Experts of a small language model: width 192.
Below are experts of layer 2 (counted from 0) of a mixture-of-experts language model. Rows are named router (the router's row for the expert), gate (a neuron's input weights, with its number), up (a neuron's input weights, with its number), down (a neuron's output weights, with its number) and show model dimensions 0-191. Each number is 128 + 24 x the weight over its row's rms, rounded and kept within 0 to 255.
Before each expert's rows: a language model's description of what the expert responds to; "comes after" lists some tokens at least twice as common just before its tokens as in all text. This comes from a sample of Wikipedia text that the model never trained on. Tokens count by the router's weight.

# expert 60
It responds to: Sentence and paragraph starts. Line breaks after sentences or headings and capitalised sentence openers such as The, However and According, plus com in web addresses.
comes after: ".", "\n", "==", " ==", "===", " ="
router [156 140 118 127 167 109  76 142 137 128 150 111 129 143 106 155  82 163 130 148 118  73 128 117 128 102 168 123 126 142 150 155 139 135 181 103 117 172 127 131 122  84 168 108 132 125 142 167 155 141 128 111  95 114 148 149  99 129 128 156 156 108 119 126 144  97 130 155 118 143  89 130 115 121  81 155 143 120 152 119 178 117 130 156 134 183 151 126 136 191  87 162 112 120 145 126  93 135 121 107 137 126 154 128 147 130 130 118 169 109 109 187 153 138 130 102 135 144 128 129 125 123 125 155 151 161  96 113 120  80 144 170  90 127  89 103 148 153 142  96 156 147  94 125  97 113 105 101 125  98 136 110 165 167 127 127 176 148 116 132 184 114 116 135  96 148 104 123 137 135 115 128 136 153 133 109 135  96 137 152 131 128 128 137 183 134 169 136 101 108 143 145]
gate0 [143 123 170 102 131 115  93 157 136 179 127 126 127 116 125 110 107 104 133 122 129 129  99 130 159 208  38 138 119 166 158 124 144 137 117 128  99 109 119 165 142 108 175 116 145 147 125 132 121 128 134 114 136 143 113 184 108  95 141 133 121 105 119 115 112 123 129 150 124 142 130 101 167 126 158 119 133 124 151 146 116 132 152 143  97  90 157 136 115 115 124 119 139  85 127 166 149 163 154 178 172 144 142 135  63 142 136 107 139 150 174 166 129 125 147 171 127 101 138 143 108 121 134 121 150 143 131 106 171  97  82 125 106 145 140 117 119 125 106  93 142 114  85 137 130 138 129 131 161  76 112  96 140 129  96 172 109 111 124 141 131 137 176  86 106 155 150  82 125 150 105 129 137 161 142 119 108 126 130 100 143 113 123  89 136 122 121 144  97 127 108 111]
up0 [134 150 118 129 130 150 150 140 128 138 122 143 159 113 117 150 162 152  98 104  96 133 127 111 155  75 132  79 121  71 143 119 126 118 133 107 115 101  99  93  98 148 122 139 108 147 114 143 113 146 130 120  87 130 154 169 114 176 140 152 143 152 138 131 132 117 134  83 137  99 105 151  77 129 131 125 171 118 125 138  83 132  83  81 155 153 103 108 113  98 125 113 142 130 179 132 120  89 145 102  88 149 130 138 145  95 107 122  95 130  94 102 101 153 117 146 109 144 137 132 118  97 116 147 134 120 105 159 104 139 124 144 116 115 123 135 147  67 141 156 133 167 154 172 105 118 150 125 105 143 119 136  88 147 135 109 116 133 127 118 150  89  91 181 129  61 148 139 117 110 159 142 150 166 132 154 183 112 155 137 127 161  91 124 106 116  77 134 122 128 126 143]
down0 [163  93 153 132 155 145 133 140 143 121  99 114 110 109 139  80 112 124 123 152 149 165 127 153 156 120 170 126 139 127 116 129 143 117 161 120 156 140 120  94 153 157 117 113 130 163  89 137 102 168 145 154 112 103 144 112  75 123  92 121 156 152 154 160 120 142 169 131 125 181 134 165  97 153 151  98 162 134 120 138  90 120 155 128 104  99 117  99 116  94 107 144 167 131 168 115 163  94 101 113 159 124 118 116 114 103 123 144 148 114 111 145 110 110 145 103  99 149 138  71 129 137 131 154 153 139 113  77 138 110 119 141 127 129 153 119 149 160 155 150 141 157 109 114 156 115 166 172 159 160 109 156 115 122 144 102 147 131 103 113 131 110 130 126 104 140 129 152  82 124 126  83 147 137 138 156 113 139 152 131 152 131 161 174 164  88 110 188 116  89 108 166]
gate1 [168 117 115 134 114 141 117 148 120  98 174 131 107 117 107 146 153 105 126 140 112 130 195 137 116 122 126 119 102 146 170  89 133 105 120 137 134 122 147 141 114 214 101 145  94 157 104 134 139 112 161 144 158 119 134 155 160 151 166 102  98 115 148 154 117 164 108 127 123 138 154 157 146 124 148 147  56 126 145 143 122 136 132 115 122  90 102 117  87 120 129 141 114 174 103 121 127 127 174 117 115 124  74 122 126 121 113 124 155  95 151  96 102 116 167 130 129 103 117 110 102 139 112 170 115 140 100 133  86 132  81 136 138 125 214 124 108 109 144 136 133 137 151  97 133 127 145 155 115 162 162 146 146 105 140 104 112 126 123 132 114 132 139 156 113 157 118 170 105  70 127 119 128 108 118 145 131 122 129 107 151 159 134 145 104 164 154 113 137 142  94 165]
up1 [125 119 136  93 125 137 114 134 110 129 102 127 153 124 129  82  92 131 107  97 117 132  69 116 131 151 141 136 144 101  87 175 112 110 143 121 113 127 108 145 161  79 115 114 184 107 164  89  85 138 106 141  80 156 117 141  84 102  92 119 168 141  92 105 123 110 119 146 101 134 162  78 110 137 124 132 161 123 114 113 121 107 103 121 152 153 137 153 132 129 134 119 145 121 102 121 131 125  85 160 151 134 150 170 121 127 140 142  94 124 107 143 171 209  97 139 104 138 139 159 151 122 152 132 134 149 140 139 128 139 170 146 122 124 101 149 158 126 110 136  91 118  90 172 125 138 139 113 112 109  90 134 104 121 111 122 135 147 141 119 137  98 114 109 163 143 106 126 138 157 136 160 130 104 111 117 155 124 146 171 108  95 119 142 154  94 125 162 113 145 164  56]
down1 [119 132 138 128  86 174 121 111 123  88  82 138 144 122 153 161 129 117 104  89 128 118 113 130 141 102 146  95 132 123 156 143 135 127  98 126 145 139  98 149  81 161 146 108 151 136  69 121 124 176  93 147 177 141 127 141 122 143  65  82 107 127 122 117  73 135 112 106 121 147 118  99 116 143 122 123 137 126  99 144  99 125 169 156 111  98 144 149  83 119 130 142 131 143  94 104 132 128 158 132 158 131 135 155 119 113 127 128 133 111 179  87 141 138  91 100 117  90 157  81 118 148 110 150 130 102 134 108 146  62 100 138 110 114 139 118 136 147 127 150 122 133 125 126 106  68 166 142 176 146  99 106 127  96 131 161 111 114 119 147 141 131 162  98 114 103 139 157 118 134 126 140 132 141  84 136 109 103 120 128 120 148  94 105 157 105 105 121 137 103 144  63]
gate2 [144 122 158  93 186 108 123 172 118  94 120 114 156 150 128 143 116 145 116 108 159 111 115 163 117 139 107 126 175 115 133 118 148 132 135 145 111 122 123  71 121 124 154 124 117 103 109  94 149  68 125  97 160 165 130 140 109 101 101 126 133 103  95 129 114 128  89 133 161 142 147 131 129 141 150 130 110  90 140 143 138 163 158 159 124 118 156 125 177 138 117 118 139 136 124 114 113  88 119 143 134 120  93 150  92 133 116 150 130 126 127 121 137 137 127 110 138 156 134 118 123 125 106 138 155  90 107 135 160 110 122 181 137  79 149 104 161 163 102 138 122 142  96 135 137 124 132  78 142  55  89 149 142 104 145 139 123 123 115 102 147 124 139  95 120 117  99 137  62  90  93 129 161  76 163 152 166  85  83 146 125  82 144 135 158 143 113 127 125 119 139 101]
up2 [151 121 142 110  88 115 136 127  89  99 153 147 167 157 131 111 130 137 157 127 100  95  92 132 143 171 103 155 129 130 140 143 109 139 189 115 134 105  93 126 121 137 138 149 109 129 123  90 122  84 115 164 141 138 155 177 134 107 136 120 158 161 128  75 107 116 120  96 126 158 161 141 128 116 114 105 145 120 119 165 101 182 127 139  82 115 171 124 172 155  93 148 106 132 144  86 131 107 122 138 119  98 124 136  91 131 138 120 141 107  87 112  96 117 112 150 134 123 136 139 127 106  92 156 142 110 121 110 163 123 124 134 117 129 144 128 161 109 157 127 160 139 113 114  95 128 137  99  93  95 106 106 110 137 107 161 115 121 103 103 161  73 120 120 125  84 111 162  78 176 112 151 160 121 102 177 111 116  95 110 106 100 132 134 114  95 133  68 149 125 138 117]
down2 [125 121 133 160 130  96 156 119 149 174 104  55 119 116 126 161 145 145 119 121  89 143 107 129  95 114 110 117  97 107 147 129 130  78 112 131  97 118 127 123 115 122 154 129 111 115 124 147 150 133  94 136 169 148 162 165 142 128 118  88 142 120 119 120 140 107  94 126 115  71 143 151 101 143 154  79  70 135  91 134 158 115 125 140  96 138  94 116  92 177 116 143 128 123 118 129 152 142 141 101 117 103 150 111 146 116 151 118  93 175 117  86 151 146 117 164 142 132  98 155 100 112 118 130 131  88 155 155 106 180 109 129 128 123 117 113  85 122 134 161 111 135 156 160 101 120 118 170 109  79 143 121 142 114 113 133 174  96 146  84 163 103 118 111 117 123 113 169 113 137 116 114 166 140 129 144 119 100 123 153 115 147 126 152 135 101 110  84 131 111 138  74]

# expert 33
It responds to: Determiners after prepositions. "the" after prepositions like of, from, on, plus ordinals and numbers in league and sports tables, such as first, last, 14.
comes after: " |", " of", "\n", " on", " for", " from"
router [118 141 143 144 121 162  93 173 115 102 154 116 175 132  79 158 123  77 123 109 129 130 130 152  80  84  98 118 112 124 102 151  85 152  85 113 122 118 171  91 157 111 121 163 102 124 126 156 143 119  94 156 111 137 125 141 121 136 101 120 152 173 118 115 152 153 129  96 156 140 152  95 170 138 127  99  85 148 149 117  68 123  78 161 130  93  95 127 146 150 156 170  90 144  86 124 173 147 131 103 126 120 131 150 127 155 137 110 119 128 168  85 129 118 125 164 101 109 123 139 153 150 161 151 137 124 115 113 108 139 121 148 119 135 146  87 134 126 110 150 123  86 136 149 145 122 170 140 137 115 109 124 109 147 117 138  69 127 103 155 118 104 142 133 163 142 155 119 125 123 117 118 111 125 128 118 115 119 152 109 111 160 139 112 173 162  89 156 121 134 160 102]
gate0 [164 145 144 144  90 142 128 127 107 152 115 121 113 151 103 137 124 116 150 101 127 138 125 132 111 154  97 117 120 125 132 100 111  71 125 117 137 100 114 112 164  85 140 129  77 116 117 152  58 142 198 131 132 172 124 134  86 103 127 130 122 120 151 125 152 117 142 135 145 135 148  93 148 114 111 129 139 127 148 140 126  97 118 112 100 107 176 137 111 106 126 117 108 109 157 109 165 127 176 140 166  77 128 124 112 186 129 122 103 146 166 113 114 158 146 136 122 148 165 142 150 102 102 108 109 121 126  78 158 108  92 145 109  70 112 115 114 138 104  92 128  84  63 121 132 131 127  89 153  98 123 131 122 136 139 157  96 115 126 172 143 127 148 110 116 151 148  91 176 148 114 146 142 160 101  92 134 125 142  93 111 108 107 136 146 124 123 112  98 108 121 103]
up0 [161 152  96 109 125 174 127 125 126 127 130 148 163 135 135 159 148 147  91 105 120 118 125 125 132 111 104  92 137 116 172 114 112 119 136  93 135 130 111 110 121 134 160 188 125 130  97  91 128 122 146 134  99 114 151 136 115 184 137 156 134 127  99 143 132 125 118 125 120 172 124 125 120 149 117 156 149 126 131 164 124 115  73 128 154 135 141 114 107 149 125 136 103 122 156 143 110 120 119 123 112 153 104 123 148 112 188  91 113  84 134 106  93 147 123 144 130 148 164 163 146 103 154 130 164 167 123 139 129 156 144 102  99 114 123 140 139  98 117 128 152 146 107 200  89 120 113  99  93 143 125 123  91 112 204 135 132 135 133 127 174 128 100 181 130 124 151 103  84 111 134 121 153 110 142 150 173 164 104 151 155 147 126 131 109  86 102 148 185 140 154 152]
down0 [126 124 141 139 129 116 127 133 135 126 148  91 117  87 147 154 119 110 122 113 110 130 138 121 129  94 186 112 131  86 103 139 123 141 113 127 131  85 179 125 131 133 145 183 141 162 119 101 140 154 174 156 120 104 126  95  94 122 136  87 148 167  93 120 120 123 147 136  97 129 170 105 118 129 123 102 102 109  91 135 109 134 145 161 165 116 143 111 149 106 144 128 144 100 135 149 127 109 123  90 141 133  91 171 148 150 150 130 122 147 120 138 111 133 130 174 145 143 112 169 129  96 110  89 122 113 158 114 143  85 117 153 108 129  93 127 129 147 107 112 135 174 142 125 186  97 155 139 147 149  92 130 177 108 168 124 128  81 141 120 136  78 137  92 105 128 113 141 111  81 134 127  69 106 167 148 110 135 130 172  90  94 144 139 148 140 103 178 110 113 145 125]
gate1 [139 126 125 123 116 145  96 122 102 121 132 124 123 119 125 144 175 120 107 136  91 140 155 108 155 123 170 117 111 138 135 116 154  96 103  96 127 157 118 149 126 172 108 149  89 151 122  99 137 164 195 140 135  97 116 155 126 106 143 120 104 113 176 106 120 172 103 104 135 159 163 178  81 110 207 183  94 157 130 127 128 124 159  85 103 132 110 123 135 121 117 131 144 158 139 132  86 139 131 151 142 109 133 137 111 103 136  95 162 103  86 108 120 172 120  85 127 123 132  80 139 141 116 136  96 164  84 122 161 121  96 127 126 163 148 136 119 128 117 155 112 129 111 128 115 150 147 146 100 149 176 134 126 122 117 124 129 146  91 131 122 147 133 126 127 116 137 112 107  93 183 113 128 127  83 140 111 134  99 117 181 111 121 136 118 146 162 104 136 130  83 150]
up1 [133 108 140 135 127 159 135 155 123 130  95 137 138 113 125 125  93 163 124 120 108 103 102 148 112 151 117 139 123  85 131 150  83 123 159 194 124  95 123 120 135  82 127 136 154 100 119 139  97 110 101 110  60 153 112 114 140 129 138 125 161  83 117 164 129 114  98 139 107 144 109  70 120 126  81 128 176 111 137 139 113 101  84 140 161 124 112 111 142 139 130 127 127  94 143 132 170 127 136 111 153 158 146 138 130 148  95 144  89 143 130 166 124 138 156 168 155 134 155 157 124 115 115 120 140 113 144 168  75 118 145 128  96 112  97 134 139 101 142 139 150 120 125 138  92 121 130 119 137 138  88 130 118 160 109 103 117 116 136 124 129  75  60 113 136 136 140 144 164 165  80 144 133 122 172 113 168  98 146 135  90 135 101 132 127 106 145 156 111 171 156  86]
down1 [100 134 138 125  70 123 114  69 124  90 122 158 117 178 128  61 124 105 126 114 137 138 100 110 161 127 162 124 173 146 113 150 148 135 107 147 106 118 110 133 162 136 151 145 105 120 127 170 105 116 158 114 168 103  95 138 127 152 124 110 126 109 159 113  98 146 156 137  95 118 151 145 125 179 117 159 136 150  91 145 124 141 138 140 134 117 111 159  91 131 133  94 147 111 158  75 128 127 133  82 106 102 147 145 133  87 110  97 143 181 131 136 132 123 162 146 107  87 160 132 134 123 158 162 168 131 122 136 133 109 115 100 165  86  89 170 109  93 151 138 105 129 148 149 120 107 129 151 140 123 146 136 140 121 138 140 121  79 106 121 142 141 162 149 100 152 117 157 118 133 157  88 133 148  90  97 164 159 112 119 111  97 106 141 131 133 148 112 183 112 132 121]
gate2 [136 122 155  80 191 124 123 133 139 131 123 125 144 161 106 122 125 148  60 122 142 130 150 128 125 131 124 165 166 115 166  84 103 181 125 162 117 133 133  82 118 109 146 163 126 120 164 148 177 102 122  68 133 149 114 155 109 153 140 160 163  87 129 143  89 131 102 121 113 109 150 139 139 119 144 128 155 165 149 107 133 142 118 114 126 108 148 131 170  86 113  72 160 108 127 137 113 178 128 156 132 140 163 130 130  99  79 140 127 124  92 150 105 118 164 102 104 113 110 146 139  63 108 124  94 117  99 121  94 134 114 123 136 121 142 140 127 129 102 139 165 136 100 112 128 121 141  82 138  97 135 137 144 132  85 133 112 140 156 132 144 124 135 112 113 129 137 144 111 127 133 133 140 127 128 109 164  77 159  95 158 106 129 128 129 184 152 156 133  92 121 104]
up2 [154 112 101 160 102 102 118 106  93 114 137 116 149 113 173 114 117 128 131 128 148  90 114 157 159 126 138 100 105 138 129 153 179 123 171  77 148 110  89 155  89 160 140 126 106 170  95  92  96 110 118 163 123  96 161 149 152  88 100  88 114 143 115  93 158 116 176 142 123 139 141 127  98 134 118  88 124 121 109 147 132 124 168 126 113 147 114 127 138 158 107 139 119 116 162 130 100 133 115 121 110 124 125  96  62 118 132 124 158 141 112 138 167 115  82 125 177 136 117 122 123 149 132 130 125 133 124 139 137 124 165 158 134 102 157 127 139  73 160 114  90 129 175 175  91 142 142 135 117 156 133  95 144 132 118 165 163 118  93 113 131 144  78 104 113  99  98 103 108 154 151 148 145 139 126 162 126 117 114 123 129 158 116  92 149  93 135 117 152 119 106 135]
down2 [153  94 147 142 151 114 165  95 118 165 110 103 153  96 150 121 117 134 146 122 101  97  85 101 118  78 132 129 159 142 159 123 164 118 105 136 114 117 144 143  95 165 109 125 116 126  74 154 128 121 143 157 161 103  98 103 112 169 144  93 139 149  85 166 141 118  99 155 108 110 144 136 108 134 130 147  87 114 105 158 118 126 150 110 128 103 106 137  92 148 134  92 161 111 112 155 159 120 139 107 136 109 138 124 127 139 123 161 135 166  93 112 107 147 143 123 125  82 126 140 117 131 102 124 123 116 138 107 164 147 140 132 155 150 142 128 116 109 102 175 125 153 122 135 176 140 148 116  87  72 127 115 173 120 136  97 145 110 137 148 121 101  97 124  84 155 109 133 122 133 119  65 177 124 148 160 158  88 112 147 125  68 114 138 180 120 148 135 143 111 157 111]

# expert 55
It responds to: Articles and heading markers. Determiners like the, a, several, various after verbs or prepositions, and == or === heading markers around section titles.
comes after: "\n", " with", " for", " of", " that", "ing"
router [116 163 138  92 116 106 143 188 162 123  98 126 131 133 112 137 116 142 131 180  96 151 136 109 156 137 121 137 120 150 137 143 111 105 128 150 106 118 158 161 141 112 152 114 110  80 141 151 123 103 174 107 119 121  80 110  93 147 161 156 157 125 165 165 130 113 129  96  97 117 107 143 130 101  95 112 119 100 127 156 114  88 134 134 127 112  96 158 110 101 121 133 116 117 162  65 132 102 143 115 119 159 127 166 104 186 132 126 139 154 118 143 135 143 119 103 113 102 122 100  95  66  87 128 116 117 155 151 160 113 115 179 101 100 122  98 176 140 122 130 135 137 111 134 123 118 175 131 147 121 111 122 149 145 111  94 102 156 169 143 105  96 114 117 109 142 170 125 115 159  89 136 175 108 111 129 154 162 141 114 112 159  96 126  90 112  99 148 128 130 133 103]
gate0 [126 147 129 113 126 120  99 151 116 159  95 133 131 148 114 124 157  96 122 134 142 154 128  81 121 128  94 150 118 133 133 122 144 132  69 132  99 162 112 121 165  96 143  98  54 131 121 152 103 149 140 153 115 159 131 144  95 142 130 156 119 112 143  93 131 173 157 113 117 116 123 148 133 142 155 148 148 151 155 116 105 134  98  86 114 122 145 141 123 108 128  54 128 116 162 106 181 167 160 145 176 109 158 140 106 157 138 147 116 115 141 158 138 154 130 169 133 158 130 154 119 112 116 137 152 130 158  88 141 124 108 114  97  95 133  94 119  85 115  83 166  88  77 100 182 120 122  96 129 109 127 104 124 128 128 132  94 110 128 137 149 150 136 174 131 133 124  87 110 144 151 113 138 170 148 110 134 116 124  94 159 158 125  87 149 107 111 143 107 102 134 117]
up0 [125 159 102 140 127 148 128 134 116 132 142 170 114 174 137 166 175 153 124 127 120 123 140  94 118 130 133 123 127 101 144 133 114 152 142 116 136 107 135 134 109 105 107 195 111 124 150 128  99 145 152 135  87 124 113 176 100 153 150 170 144 129 129 150 128 142 123 115  86 135 101 138  95 159 105 195 168  99  95 130 117 137  69 116 141 127 127 127 125 134 112  60 113 165 184 120 119 108 143 121 128 140 131 138 145 123 168 152 105 132 103 138 110 141 147 142 124 133 150 150 140  92 146 126 146 127 139 123  99 139 138 125  85 126 133 150  97  90 137 112 147 132  95 130 110  86 120 121 112 176 135 128  89 134 133  90 113 120 119 111 146 100  75 160 163  89 162 108  81 148 129  99 170 122 128 145 155 156  99 134 153 140 128 116  98  88 106 133 174 112 172 143]
down0 [159 139 110 102 132 112 124 131 144 117 154 105 114  94 111 132 104  89 138 163 128 137 130 136 187 132 164 140 131 105 158 105 150 136 147 112 147 142 138  88  93 137  99 175 171 176 141 127 155 151 155 143 130 112  74 118 121 123 144  83 144 160 113 151 114 127 117 121  92 146 128 151 145 152 104 124 116 141 102 118  99 103 150 138 132  84 146 155 153  93 116  73 157 152 150 117 135 108 105 108 110 126  72 144 160 154 134 133 112 117 109 172  96 164 131 144 108 128 141 129 113 104 103  97 115 111  99  62 163  52 116 147 132 163 118 151 122 146 162 137 128 129 131 105 155 152 167 131 137 130 126 141 124 123 156 139 122 100 139 124 125  97 152  88 120  98  77 132  72 146 102 143 127  98 137 144 101 118 117 132 143  97 119 150 120 152 108 164 126 143 155 135]
gate1 [174 112 125 142 132 170  75 136 133 140 121 121 124 104 110 120 107  75 106 120 103 120 112 134 145 135 162 126 134  83 158 134 115 139 145  96 189 122 110 145  96 164 104 102 199 133  86 126 121 109 140 112 170 135 146 132 137 124 151 133 171  83 165 158 132 172 120  94 176 142 176 163 156 114 155 171  82 119 133 135 140 182 147 120 101 107 130 126 144 125 124 141  79  97 146 117 141 112 149 136 102 156 128 138 109 112 108 127 131 118 123 103 139 144 137 116 150 112 103 109 102 118 165 130 104 141  76 150  87 135 112 171 121 132 138 161  71 149 131 145 138 122 124 113 125 139 128 148 105 165 167 137 149 127  87 112 120 103 116 125 140 160 137 145 136 107 120 157 156  96 127 112 130 137 136 132 102  95 133 148 136 149 132 173 161 111 108  99 136 122 132 158]
up1 [153 114 110 109  68 106 130 142 136 126 121 154 120 150 148 159 114 141  81 111 128 120 102 121 156 135 148 114  86 164 141 138 138  81 126 156 134  80 126 135 107 140  93 159 127 129 150 112 122 102  96 132  86 107  84 150 125 116 105 128 115 163  97 127 126 111 141 147 101 167 113  72  85 127 157 100 153 130  96 121  78  95 118 135 155 140 120 130 124 108 161 124 201 130 121 147 127 132 109 134 133 118 127 131 124  98 131 128  93 116  94 155 131 131 156 191 109 132 176 120 125 116 137 163 154 137 182 119 111 146 169 124 134 135 135 148 147  94 156 145 104 146 116 159 120 148 133 152 134 120 122 134  57 133 122 130 129 154 128  97 172  82 137  74 125 131 122 160 112 170 114 134 107 122 121 147 157 117 125 124 130 101 119 135 144 136 131 121 138 187 119  84]
down1 [121 122 134 126 111 102 118  76  73  97 120 132 176 130 179  92 113 132 155 107 135 104 157  84 113 100 130 133 124 147  99 111 117 134 112 136 130 126 143 100 107 122 125 145 161 123  92  88 123 122 119 144 158 134 104 128 151 106 131 118 166  61  83 110  81 106 149 150 126 127 135 129 114 125 103 143 121 121  94 144 114 125 118 123 152 154 114 112 109 131  96  96 139 167  94 123  96 119 115 116 167 116 100 126 141  92 197 156 118 134 132 115 114 116 148  60 103 140  92 139 132 151 129 164 150 104 139 125 140 114 177  80  93 126  66 123 130 111 165 108 145 164 147 106 157  84 154 124 141 150 133 127 130 154 142 116 106 100 121 122  86 125 144 108 148 169 111 109 120 114 153 133  96 157  88 115 124 132 146 126 125 174 131 109 112 129 132 163 138 122 153 135]
gate2 [152 121 127 106 166 130 128 108 117 124 101 148 167 166 132 134 150 134 107 133 148 104 138 132 116  86 162 131 143 125 166 110 132 172 131 136 161 135  94  72 137 151 137 155 125 128 136 147 121 104 124 125 129 142 161 177 123  83 144 121 138 118 146 100 144 120 104 101 103 133 179 152 131 138 134 125 176 103  99  97 147 139 156 143 122 111 135 125 170  97  99  94 184 132 150 162 115 144  91 161 155 132 141 100 113 128 148 128 124 114 111 132  80 110 151  74 171 111 172 153 158  99 108 171 127 123  90 141 131  99 131 134 139  84 135 116 139  82 119 109 139 129 102 155 121 129 130  78 158 154 115 134 151 105 158 139 123 157 126 104 128 149 134 121 101 132  90 103 102 102 148 132 167 140 183 155 136  94 106 102 171 120 111 119 104 114 136 138 123  67 122 135]
up2 [119 112 150 104 110 103 125 120 127 119 140 161 141 154 128 154 152 143 120 145 122  96 125 124 143 134 159 121 161 145 146 122 131 142 168 104 156 106  98 100 129 171 157 130 119 132  86 112 124  90 156 158 133 131 130 174 143  91 131 112 172 106 154  85 130 127 126 113  84 149 148 171 135 154  78  65 167 134  95 107 139 156 125 105 110 112 137 128 134 118  89  80 129 152 142 145  97 181 113 153 144 105 102 136 118 138 170 125 145 137 129 161  76  97  99  88 135 121 142 125 113 103 126 134 165 109 120 147 129 124 150 138 137  85 213 132 158 127 115 105  94 121 115 129  94 150 129 107 116 159 132  95 153 116 119 137 108 138 120 129 136 138  85 160 118  99 109 101 136 164 150 138 139 157 134 148 115 120 141 146 103  94 108 119  95 110 143  87 106 143  97  92]
down2 [119 122 137 134 128  93 153 127 132 148 120  66 116 118 105 132 109 138 160 132 137 127  95 134 132 123  96 126 113 137 169 161 143 172 165 122 123 102 133  99 106 111 106  70 143 110  61 180 138 148 131 159 139 123 158 159 147 134 154  77 149 143 110 159 141 105 120  95 126 131 105 133  85 145 165 101 109 123 114 116 159 120 135 113 125 128 113 128 105 130  86  95 165 109  80 118 147  95 143 104 156 128  89 117 154 111 117 116 131 159 101 100 134 157 110 150 126 179 115 152 102 136 142 145 142 111 119 113 156 140 148 126 137 143 143 122 116 160 101 190 127 157 142 156 134 103 126 118  92 108 120 149 100 108 118 118  92  98 141  64 153 110 135 129 102 133 125 146 147  97 142 117 193 144 102 120 132  97 134 116 122 129  63 126 101 100 123  97 145 126 132 102]